config.yaml
n_layer: 9
d_model: 192
n_experts: 80
experts_per_token: 3
d_expert: 128
d_shared_expert: 256
activation: "gelu"
moe_layers: [1, 2, 3, 4, 5, 6, 7, 8]
router_score: "sigmoid"
normalize_top_k: false
routed_scale: 0.667
balance_loss: 0.000429
balance_bias: true
n_groups: 4
groups_per_token: 1
shared_expert_gate: true
init_std_router: 0.0122
lr_router: 0.000834
vocab_size: 8192
norm: "layernorm"
norm_eps: 1e-05
tie_embeddings: false
optimizer: "muon_variant"
lr: 0.00795
beta1: 0.9
grad_clip: 2.0
batch_tokens: [65536, 131072, 262144, 524288]
seq_len: 256
train_tokens: 439800000
steps: 1858
dataset: "wikipedia_en"
Below are experts of layer 3 (counted from 0) of a mixture-of-experts language model. Rows are named down (a neuron's output weights, with its number) and show model dimensions 0-95. Each number is 128 + 24 x the weight over its row's rms, rounded and kept within 0 to 255.
Before each expert's rows: a language model's description of what the expert responds to; "comes before" lists some tokens at least twice as common just after its tokens as in all text. This comes from a sample of Wikipedia text that the model never trained on. Tokens count by the router's weight.

# expert 54
Commas and with
comes before: " and", " the", " a", " which", " but", "000"
down11 [126  85 154 120 128 102  96 175 139 134  84 138 151 159 125 109 122 115 123 112 107 119 156 170 132 127 145 122 103 116 128 180 166 130 123 144 156 131 147 143 132 107 129 113 112 138 159 154 149 135 105 126 151  78 134 110 137 119 137 167 118 105 135 116 136  92 100 143 125 148 132 135 198 131 122 129 171 128 133 135  91 122  97 128 152  96 145 106 146 122 123 149 149  91 126 146]
down12 [137  93 132 142 116 149 142 145 176 123 176 148 145 133 136 146 162 110 112 164 156  89 166 127 154 131 122  99  79 136 119 161 122 161 135 105  78  89 112  93 153 147  95 132 130 112 157 135 131 111 135 132 113 139 167 141 160 165 145 108 140 146 141 153 127 121 125 115 138 132 119 170 170 107 134 100 120 151 128  97 121  79 121 134 123 138 119  82 116 151 118 105 159 160 103 101]
down13 [164 136  97 105 111 119 150 136 105 141  89 153 110 154 120 144 141 153 122 117 139 162 132  76 105 131 125 120 151  86 100 152  69 128 136 108 100 158 134 123 151 126 154 129  61 119 130 154 109 172 158 102  97 121  99 106 136 130 109  55 104 131 154 135 134  91 124  95 118 117 122 136 131 157 153 116 132 144 121 101 126 116 133 125 151 142  86 162 137  86 111 154 142 125 115 117]
down14 [121 141 140 147 139 126 120 129 135 153 114 144 126 135 130  89 124 165 127 105 127 136 105 109 137 122  66 176 111  94 134  96 115  89 107 128 158 164 102 123 114 155 174 143 134 176 171 119 126  84  89 162 109 123 144 108  91 120 169 135  87 118 151 134 124 103 139 147 159  91 138 122 127 175 146  80 124 105 159 118 140 125 104 101  95 137 130 142  97 119 150 126 129 159 165 145]

# expert 50
Section-ending line breaks
comes before: "=", "-", "|", "In", "The", "Personal"
down1 [122 128 108 143 177 111 124 151  91 175 121 172 120 146 164 127 143 107 135  98 158 161 130 132 144  86 145 149 117 143 122 133  78 135  87 133  90 124  95 172 123 157 100 139 116  87 119 165  68 120  98 104 109 108 155 145 112 119 145  95 111 121 154 159 119 127  96 124 106 164 131 122 112 148 124 131 153 154  77 141 154  98 134 125 122 144 153  94 122  75 160 127 158 135 154 100]
down2 [176 181 156  87  79 160 124 118 121 123 135 129 186 162 110 113 118 143 158 115 129 126 136 116 135 144 104 140 116 135 170 173 145 140 144 102 151 155 112 118 107 141 132 130 118 125 114 123 126 136 144 108 120 100 157 125 158 140 118 153 135 170 159  82 107 104 111 142 137  81 147 102  66 119 164 128 113 129  84 140  90 121 166 101 154 133  87 108  91 124  66  93 136 157 122 142]
down3 [119 121 130 117 152  96 151 121 110 107 136 169 149 113 116  87 148 107 167 127 157 108 129  77  83 127 126 117 144 108 100 133 159 136 129 120 107 136 105 181  92 148 113 139 119 131 121 104  76 128 110 122 118 152 115 152 101  94 169 124 111 139 151 121 142 120 134 104 115 136  86 111 158 145 122 130 125 133  99 132 110 154 128 107  91 131  96 110  98 131 122 130 123  87 123 157]
down4 [116 177 117 159 118 122  76 131 105 121 110 122 153  87 125 117 184 122 124 124 129  95 111 118 136 129 132  88 126 119 120 124 116 122 126 122  88 142  78 119 103 124 109 116 176 126 137 113 146 146 158 146 161 109 124  92 153 146  99 155 106 154 121 179 148 150 126 122 138 185 164 121 167 154 102 141 148 104 158 108 150  79 112 139 181 120 143 167 143 125 115 133 131 143 187 125]

# expert 13
Periods and abbreviation dots
comes before: "\n\n", " The", "5", " He", " In", "0"
down1 [134 108  75 122 116 133 121 111 104  89 133 161 112 118 129  61 123 104 149 120 116 160 123 115 116 143  78 102 153  89 134 172 155 129 162 160 108 116 180 150 133 130  98 140 150  96 124 109 118  98 112 161 135 122 100 106 128 123 170 144 119 157  93 142  90 104  87 164 132 167 135 146 137 146 142 132 125 124 145  80 111 114 189 108 128 114  99 140 113 148 135 142 125 120 153 155]
down2 [141 102 111 158 142 175 110 143 123 125 119  75 125 161 128 105 129 152  66 123 154 122  86 138 120 155 113 122 175 147 141 155 142 132 144 138 121 137 169 152 120  92 107 110 152 142 141 124 112 111 145 160 116 129 127 113 124 130 109 143 176 140  75  85 124 143 116 102 126 119 139 134 130  55 143 158 144 157 123  83 114 115  98 160 120 144 140 167 158 139 161 134 147  80 111 119]
down3 [160 156 137  98 127 116 130 145 109  84 119 144 119 136 100 143 138  81 111 141 150  94 110 108 124 112  56 151 141 151 133 123 123 126 125 198 124 130 125 135  92 130 146 188 134 135 126 122 112 131 153 124 135 141 141 134 127  87 146 134 143 112 105 164 109 146  98 141 120 123 149 134 116 163 187 170  95 127 131 142 147 140 117 148 141 159 160 111  98 131 170 148 139 168 121 132]
down4 [128  93 130 135 126 135 116 194 165 143 131 168 175 139 134 141 107 130 134 100 101 158 137 149 126 114 109 109 116 127 110 174 130 121 162 121 152 176  86 178 118 123 125 116 154 136 116 134 132 106 174 102 117 122  57 154 125 129 146 133  88 144 132  91 134  58 143 163 190 131 117 156 126 127 112 147 135 145 117 120 119  92 145 125 168 133 164 130 123 159 139 107 151 107 133 132]

# expert 28
Table pipe separators
comes before: "\n", "  ", "-", " 1", " 2", " 3"
down11 [142 145 134 105 105 123 117 125 144 122 102 171 114 104 155 137 109 120 119 129 100 112 112 103 100 131 125  96 115 132 149 160 111 142 112 136 119 129  87 128 125 148 143 143  75 175 121 132 141 143 185 117 124 149 120  94 140 111 142 172 145 124 107 114 138  93 162 118  96 115 170 122 119 110 154 104 171  95  98 118 134 126 156 131 139 125 127 119 111 114 107 119 139 134 104 116]
down12 [174  96 160 152 103 175 155 101 139 113  76 134 180  77 127 138 108 115 107  96 134  72  88  77 130 112 137 114  94 130 122 105 113 127 147 115 111 101  87 150 151 119 146  90 120 112  94 118 170 105  67 140 129 156 125 103 111  88 125 104 160 175 161 131 127 144 123 124 134 124 173 100 161  98  98 137 132 132 106  96 135 133 105 151 168 119 166 112 153 142 142 127 111 102 122  87]
down13 [115 117 131 140 120 151 139 126 144 131 133  93 133 158 106 157 104 104 138 127 144 126 117 141 131 121 117 190 116 170 136 137  96 128  81 146 123 164 159 125 158 176 120 133 102 139 125  88 107  85 113 108 114 154 136 117 147 177 104  81 139 124 133  88 148 146  82 101 153 139 131 142 126 143 107 163 100 178 121 148 149 138 110 126 115 151 127 170 137 119 130 147 128 116 105 128]
down14 [157 133 130  89  86 143 107 132 125 170 140 132 130 149 155 105 158 105  95 109 105 167 102 124 137 119 148 105 133 171 112 130 144 113 183 132 124 129 133 148 126  92 148 170 121 114 128 140 125  85 135 142 120 127 125 110 106  49 156 117 118 122 172  94 133 118 166 159 142 161 149  88 127 128 140 123 104  83 163 128  96  67 127 123 119 173 137 138 118 152 141 101 124  92 130 109]

# expert 2
Abbreviation and sentence periods
comes before: "\n\n", " The", " In", " He", " It", "S"
down0 [156 120 147 152 152 148 115 105 121 151 103 129 120 136 145 132 123 134 102 116  76 182 110 127  91  95 141 110 145 135  69 110 101 161 139 169 124 120 111 173  94 123 126 140 154 116 115 143 100 128 155 120 116 117 125 146  75 134 117 113 164  99 150 137 145 129 161 144 116 132 144 125 173 134 134 159 144 135 126 141 109 124 113 114 112 125 144 171 132 115 170 117 141 150 143 110]
down1 [ 82 149 129 174  80 109 118 163 100 142 148 135 151 139 104 133 134 111 135 175 150 125 124 116 136 125  86 127 153  83 132 119 145 128 177 123  92 177  94 104 148 116 105 147 120 135 112 116 161 158 122 122 119 116 139 100 145 113  86 123 154 168  77 105 135 134 161 114 123 116  99 143 120 135 139 154 140 160  94 142 115 134 161 134  98 103 123 119 126 146 155 135 114 138 140 123]
down2 [147 138 111 106 144 150 144 116 129 146 124 168 152 177 151 143 102 154 130 128 138 115 135  88 111 145 157 128 129 157 174 149 144  92 176 138 141 134 119  86 133 151  80 138 132 108 140 135 116 118 131 138 110 133 182 109 118  89  80 181 130 107 132 112 116  88 123 143 142 151 115 148 141 138 103 124 138 108 157  83  94 123 108 111 137 157 129  99 146 112 122 150 102 204 142 122]
down3 [141  83 110 141 111 131  75 148 116 158 149 126 170 147 134 191  96 146  97 160 122 144  91 140 144 109 111 142 145 127  93 111 126 150 154 105 153 145  94 133 104 127 125 123 120 153 125 142 137 111 147 152 126 164  89 109 142 116 153 131 121 103  81  79 120 121 156 154 172 118  91 150 150 119 110 112 131 103 129 169 144  97 156 157  92 162 126 163 136 140 133 136 121 132  95 125]

# expert 45
Preposition "of"
comes before: " the", " a", " Representatives", " birth", " his", " Fame"
down1 [117 114 129  93 109 167 126 153  94 117 133 111 134 200 102  81 106 123 138 118 124 136  95 150 121 132 143 132 108 132 163 180 134 149 123 132 151 121 154 149 132 181 131 125 155 138  97 117 133 150 171 135 175  96 134 108  97 138 140 110 121 101 147 108 132 128  98 115 160  78 131 174 130 110 143  78 136 149 119 122 127 138 123 115 125 107 102  94 136  91 102 104 141 154 141 122]
down2 [159 116 147 137 137 116  81 172 139 121 152 146 125 131 136 117 183 166 141 105 143  82 130 139 118 132 163 144 142 147 129 119 126 120 141 129 185 148 109 161 153 128 116 108  83 158 142 140 145 114 144 134 125 119  93 116 125 136 137 121 132 162 121 129  97 106 102 111  82 130 120 146 129 108 104  82 115 163 140 151 153 188 122  57 137 108 125 118 155 138 135 147 175 115 133 198]
down3 [149 112  92 143 130 107 128  62 150 166  99 112 130 145 137 130  73 117  87 113 138 163 109  88 102 126 118 170 122 108 167 140 150 144 137 132 123 128 183 163 141 138 142 147  90 183 144 111 122 179 158 118 132 105 143 114 117 133 116 124 119 192 101 144 107 100 132 185 107 150 128 124 120 114 119 123 104 108 134 142 138 146 139 125 139 153 152 173 150 124 101 145 105 139 169  93]
down4 [169 128 133 131 146 129 111 128 136 137 163 156  90 112 169 129 116 115  80 165  99 106 112 107 117 123 124 107 109 129 118 125 111 105 190 133 119 110 111 143 107 177 122 117 115 134 101 118 170  92 150  86 140 107 124 130 142 103 133 151  86 171 101 117 108  95 138 129 131 111 151  93 138 108 134 107 106 130 167  85 150 143 113  93 168 143 185 158 121 140 157 114  87 143  95 113]

# expert 18
Conjunction and infinitive to
comes before: " the", " be", " a", " have", " was", " make"
down1 [119 133 119 121  97 141 108 144  81 105 111 157 147 110 122 117 134 151 150 105 136 167 132 125  91 172 144 140 178 127  90 106 134 133 172 126 126 132 159 117  94 139 108 111 142 103  97 129 107 143  99 141 100 131 105 119 114 115 128 135 114 107 108 101  90 120 146 125 102 127 145 151  95  76 150 130 111 140 127  72 120 112 134 121 157  90 121 143 168 136 109 101 164 120 114 122]
down2 [130 168 108 173 135 100 135 130 145 108 147 127  92 118 172 153 117  78 108 111 100 116  84 109 121 141 117 155 137 127 116 110 154 122 166  92 104 148 134 126  85 105 122 116 128 116 115 153 172 130 104 187 139 137 172  86 134 137 121 166 176 170 110 134 131 147 118  96  73 110 130 175 163 158 116 151 132 153 116 143 145 123 131  93 126  98 116 122 122 135  95 120 110 123 153 123]
down3 [171  89  49  93 132 139 159 128 124 109  96 139 103 137 124  88 141 142 139 176  93 100 128 132  93 164 170 158 140 123 117 108 135 102 129 100  83 110 120 167 119 111 104 120 124 111 182 113 144 131 136 155 129  98  95 116 168 109 145 124 171 113 108 159 104 125 111 105 160 116 105 144 137 106 133 128 119 121 107  97 132 108 138 125 177 171 107 188 122 167 154 128 148 139 123 151]
down4 [155  92 155 110 134 112 135  77 119 141 129 134 164 174 131 125  89 115 133 142 108 115 129 145 159 147 125 117 153 165 112  77  89 157  98 171 166 151 150 117 142  95 144 145 131 136 115 146 131 139 132 103  67 127 121 116 140 125 147 104 153 135 108 119 131 143 122  86 135 142 131 131 111 141 121 116 137 115  75 145 107 113 100 138 120 138 102 140 155  84 146 176 126  99 142 123]

# expert 0
Hyphens and list dashes
comes before: "-", "|", " •", " Born", " Country", " Coordinates"
down0 [138 154 179 162 140 135 137 163 115 123 158 115 144 164 127 114 157 108 164  81  90  99 139  88 118 138 113 142 139 109 143 129 112 145 112  89 119 125 116 103 166 171 126 113 101 176 103 127 133 134 101 115 126 114 170 145 154 171 174 142 109 135 130  92 154 157 126  99 125 125 159 123 138 130  99  98 118 107 114 139 127 108 129 113 153 103 116 114 104 148 152 172 133 110 128 127]
down1 [138 140 149 122 111 107 103 151 144 117 112  88 117 106 107 136  96 160 109  97 105  74 126 125 151 105 154 131 144 144  92 126 122 117 155 120 147 138 116 151  88 141 108 146 142 152 114 135 129 147 141 119 160 123 164  88 118  79 139 147 134 112 146 135 108 114 120 126 103  91 191 128 119 100 123 100 107 103 153  94 135  96 162 174 175 161 143 145 126 103 104 134 120 116 117 122]
down2 [107 141 144 140 141 128 129 145 126  71 102  99 128 166 121  86  80  96 138 123  99 113 141 115 120 135 131 132 111 132 130 123 170 111  82 139 115 113 129 119 171 110  97 166 114 133 117 113 117 122 128  89 106 141 146 155 150  98 139 152  99  82 123 152 111 103 111 141 125 110 151 137 143 174 149 147 151 126 103 128 114 135 145  97 118 101 144 123 155 128 142 119 124 131 123 125]
down3 [131 131 113 138 118 146  98 132 134 127 116 151 123 134 129  58 160 101 156 134 149 101 127 147 120 158 149 120 173 145 115  97 133 150 158  91  84 116 136 121 137 161 121 140  83 185  89 158 119 147 153 131  97 123 102 107 157 111 107  56 149  99 102 179 117 112 116 117 132 149 114 111 153 109 105 103 122 126 119 137 119 139 144 127 121 154 135 126 139 136 119  72 156 125 169 120]

# expert 15
Section heading words
comes before: "=", " =", "\n", "\n\n", " also", " life"
down0 [165 134 150 144 136 108 134 103  87 104 153 139 138 169 125  82 130  73 137  72 112 155 123 145 101 126 129 112 141 191 197  94 109 109 109 118 105 141 111  62 147 131 141  71 123  62  98 142 124 117 142 127  96 117 146 114 131 116 150  99 128 142 138 135 152 115 154 128 105 162 153  86 158 144 109 147 117 147 104 142 126  97 149 151 176 123 126 162 133 119 106 127 116 100 153 142]
down1 [ 96 119  84 145 111 134  93  95  96 139 181 120 126 104 133 150 153 143 169  85 164 115 137 155 130 144 107 144 155 125 133 129 156 131 124 122 124 139 114  81 122 156 128  94 132 130 102 155 128  85 159 158 140 136 124 119 134 115  97 171 160 144 118 172 185 103 136 185  89  98 151 114  95  99 177 137 135 135 126 129  99 142 106 117 104 103 128 114 152 111 107 133 111 115 118 158]
down2 [148 136  97 142 164 135 150 143 137  95 103 146 100 146 133 135 104 157  58 165 154 140 146 113 159 152 117 146 144 135 151  78  86  98 131 118 178  35 133 137 110 120 157 151 124 141 148 142 126 175 128 143 113 138  86 114 118 101 142 128 160 117 141 119  74 139 118 150 138 144  97 146 144 137 142 115 121 126 118 135 137 138 120 115 104 148 107 158 142 128 140 143 126 113 123 131]
down3 [108 109 141 169 148 124 115 103 125 145 109 107 178 135 139 138 148 122 128 154 162 151 127 115 146 141 137 120 120 119 115 113 129 140 112 105 146 142 134  98 132  83 115 138 136 109 116 144 111 110 133 180  78 119 135 150 126 161 152 138 162 135 126 119 114 175  97 115  74 170 154 133 140 105 131 143  95 124 114 151 107 139 136 119 121 116 123 128 118 133 155 127 100 147 129 120]

# expert 57
Prepositions before phrases
comes before: " the", " a", " his", " its", " this", " their"
down0 [146 127 173 156 114 108 120 117 152 159 122 159 138 156 119 141 162 111 106 166 111 140 103 162 133 114 135 127 127 122 110  79 156 120 130 141 143 122 134 148 137 151 164 108 124 137 128 116  96  97  95 105 139 143  71 154 113  94 155 113 108 148 122 124 103 115 140 113  80 118 116 125  87 129 138 140 104 169 126 140 143 135  97  94  95 139 113  81 151 108  99 136 109 127 109 116]
down1 [144  99 133 103 167 126  96 145 123  77 121 136 136 120 128  71 128 160 140 112 123 153  98 140 132 179 118 159 157 100  91 157  91 114 109 162 101 152 140 103 156 156 156 169 122 106 160 131 106  90 152 140 130  96 134  64 123 124 102 159 146 132  96 140 138 161 105 128 100 146 119 118 118 148  94 134 155  64 134 125  91 147 149 150 116 105 175 146 154  96 131 118 115 103 128 177]
down2 [143 117 114 151 173 151 116 138 158 125 118 114 114 119 104 164 113 197 117 124 180 100 109 142 122 122 100 125 139 113 136 137  94 153 162 122 144 115 159 133 132 148 137  83 125 107 145 151 151 124 162  92 121 138 133 117 137 147 152 127 140 156 127 147 153 107 142 147 111 147 100 141 183 132 133 165  55 136 177  76 133 133 126  98 120 115 100 101 136 144 139  75 133  99 176 102]
down3 [155 143 128 116 115  82 139  81 154 158 156 132 123 104 118 177 121 161 133 127 141 121 102 126 121 133 114 105 129 109  86 122 142 131 203 118 125 163 130 131 135 111 124 120  69 120 119 113 156 130 130 141 125 143  95 153 142 139 111  93  82  90 154 142 137 134  88 103 119 158 135 137 127 124 137 145 105 165 104 117 144 143 164 157 167 118 134 100 128 136 130  88  84  93 111 103]

# expert 17
Numbers in tables
comes before: " |", "–", ".", ",", ")", ";"
down0 [178 150 114 120 115 151  85 105 137  69 111 127 131  63 184 152 136 130 146 108 153  79 133 160 157 113 142 103 143 138 123 123 123 119 169 165  88  99 131 146 124  97 161 181 109 118 140 168 132 151 107 124  93  97 139 136 130 135 140 125 147 109 112 138 146 110 159 132 111 120 141 123 136 113  66 119  98 128 143 141 156 113 131 118 136 111 155 167 134 148 130 106 137 157 124 117]
down1 [140  53 107  91 120 127 126 136 156 146 156 113  99 157 140  69 127  95 111 162 103 163 103 116 172 103 107 124 133 109 107 106 122 144 168 131  87 120 135 146 118 125 140 112 139 169 109 108 124 130 117 117 148 156 127 127 174 138 129 124 111 159 120 128 123  83 142 116  88 122 137  88 185 113 132 169  89 103 120 144 126 168 129 131 137 120 137 133 162 134 110 132 150 149 126  97]
down2 [ 97 133 124 103 101 193  98 150 153  87  86 108 152 172 114 110 135  94  79 111 103  94 152 104 151 117 138 121 166  86 133 124  86  94 149 166 105 135 160 145 134 116 134  90 141 116 153 109 120 161 116 106 124 131 148 151 116 117 125 140 169 156 115 130 134 131 120 122 155 145 106 152 109 129 132 152 140 167 153 175 131 127 116 119 146 127 109 168 105 132 152 104 160 111 154  93]
down3 [119 115 102 126 163 101 142  73 104 118 165 126 131 118 118 102 145 143 159 114 136 133 118 174 139 102 174 151 133 113 121  87 145 105 159 162 152 117 175 108 111 140 119 130 142 141 144 120 118 107 144 113 137 139 143 126 134 109 105 129 182  72 172 125 131  96 157 121 115 128 122 110 122 179  66 153  91 143 108 149 116 138 137 100 113 140 144 166 136 125 163 137  95 127 133  93]

# expert 1
Person role nouns
comes before: " of", ",", " and", " (", "s", "'"
down0 [114  99 116 133 153 157 145  78 152 127 110 122 154 129 146 122 124 134 114 126 110 123 147 145 129 115 135 101 136 124  96 130 134 109 106 151 170 182 114 169 134 157 145 122 115 166 122 127  97  95 140  98 162 120 103 111 179 142 137 106 103 152 135 101 170 139 104 156 132 126  90 132 131 123 122 134 148 108 144 149 141 148 122 135 137  93  95 155 160 126  73 152 117 113 123 137]
down1 [158  93 143 127 104 136  92 113 128 158 140 147 137 102 157 113 133 141 164 149 112 196 120 100 132 171  89 121 107 145 124  98  65 163 139 183 104 131 144 152 163 115  97  99 111 130 128 136 154 140 143 123 166 146 126 188 140 138 111 164 142 108 101 134 158 136 136 134 122 110 125 112 128 122 127 110 137 130 122 123 130 103 118 131 109  96 149 103  88 158 113 138 169 131 138 104]
down2 [133 114 121 143 125 154 140 108 137 113 147 147 141 126 147 123 118 135 173 122 111 153 114 139 145 148 106 128 126 114 125 108 150  78  97 168  76 170 100 117 108 134 138 136 154 118 112 146 107 134 127 127 151 115 144  95 129 126 167 148 142 153 137  91 116 126  99  96 124 159 111 162 177 155 112 118 111 140  96  80  85 119 145 160 148 125 106 140 170 145 122 117  99 149 116  97]
down3 [111 132 101  94 115 166 120 114 168 135 157 117 119  84 101 152 132 157 124 149 151 132  73 165 155 151 132  88 134 146 165 105 100 169 147  83 111  90  94 115 144 167  96 139  91 105 178 103 131 100 143 128 158 131 125 149 121 109 159 130 153 110 115 118 151 111 134 114 142 144 180 120 124 120 160  95  77 166 141 150 106 112  89 100 132  88 126 109 123 114 145 148 151 125  94 127]

# expert 51
Plural endings
comes before: ",", ".", " and", " of", " in", " were"
down0 [117 127 121 102 128 169 101 100 167 148 161 141 104 127 116 139 122 160 130 114 150 110 135 107 130 131  47 108 111 122 186 120 153 140 104 123 126 155  88 151 113 139 113 138 182 143 155 115  63 121 120 145 106 143 104 100 116 107 133 136 180 135  99 136 144  98 111 124 140 178 125 153 160 151 130 103 122 119 137 104 126 149 134 114  93  92 106 104 156 118  97 106 136 110 135  86]
down1 [152 121 139 126 135 139 150 137 148  84  88 117 134 132 117  92 163 112 123 122 135 131 147 124 120  96 130 104 138 101 138 107 151 123 166  93 138 131  61  92 152 120 143  72 133 122 108 180 177 130 152 118 102 141 103 146 112  80 153 149 131  93  94 149 144 170 122 132 127 150  85 147 149 181 165  94 146 134 122 127 116 138 123 124 168  94  97 130 123 135 181 117 119 149 164 124]
down2 [ 80 131 134 153 149  93 124 132  85 143 131 124 136 136  88 125 124 112 140 117  96  87 143 163 102 134 121 131 130 149 165 117 175 135  99 153  99 128 126 140 100 139 129 155 178  96 151 167 135 122  96 120 161 109 110 159 164 151 132 168 168 122 143 140 164 110 130  98 102 155 110 134 130 138 124 131 115 157 101 142  76 125 162 166 131 143 140 126 119 133 108  69 116 115 111  88]
down3 [150 124 166 163 120 131 124 152 114 138 179 128 149 164 151  98 170 125 149 123 128 109  89 132 143 117 143 122 143 169 132 138 135 178 145 120  98 166 174 101 112 104 118 139  81 121 162 140 157 130 129 144  81 104 141 126 138 131 158 117 108 120 124 137 133 173 121 124 140 141 156  84 115 137 124 178 120 168 163  85 128 142  81 141 121 118 113 133 122 129 139 168 141 148 144 100]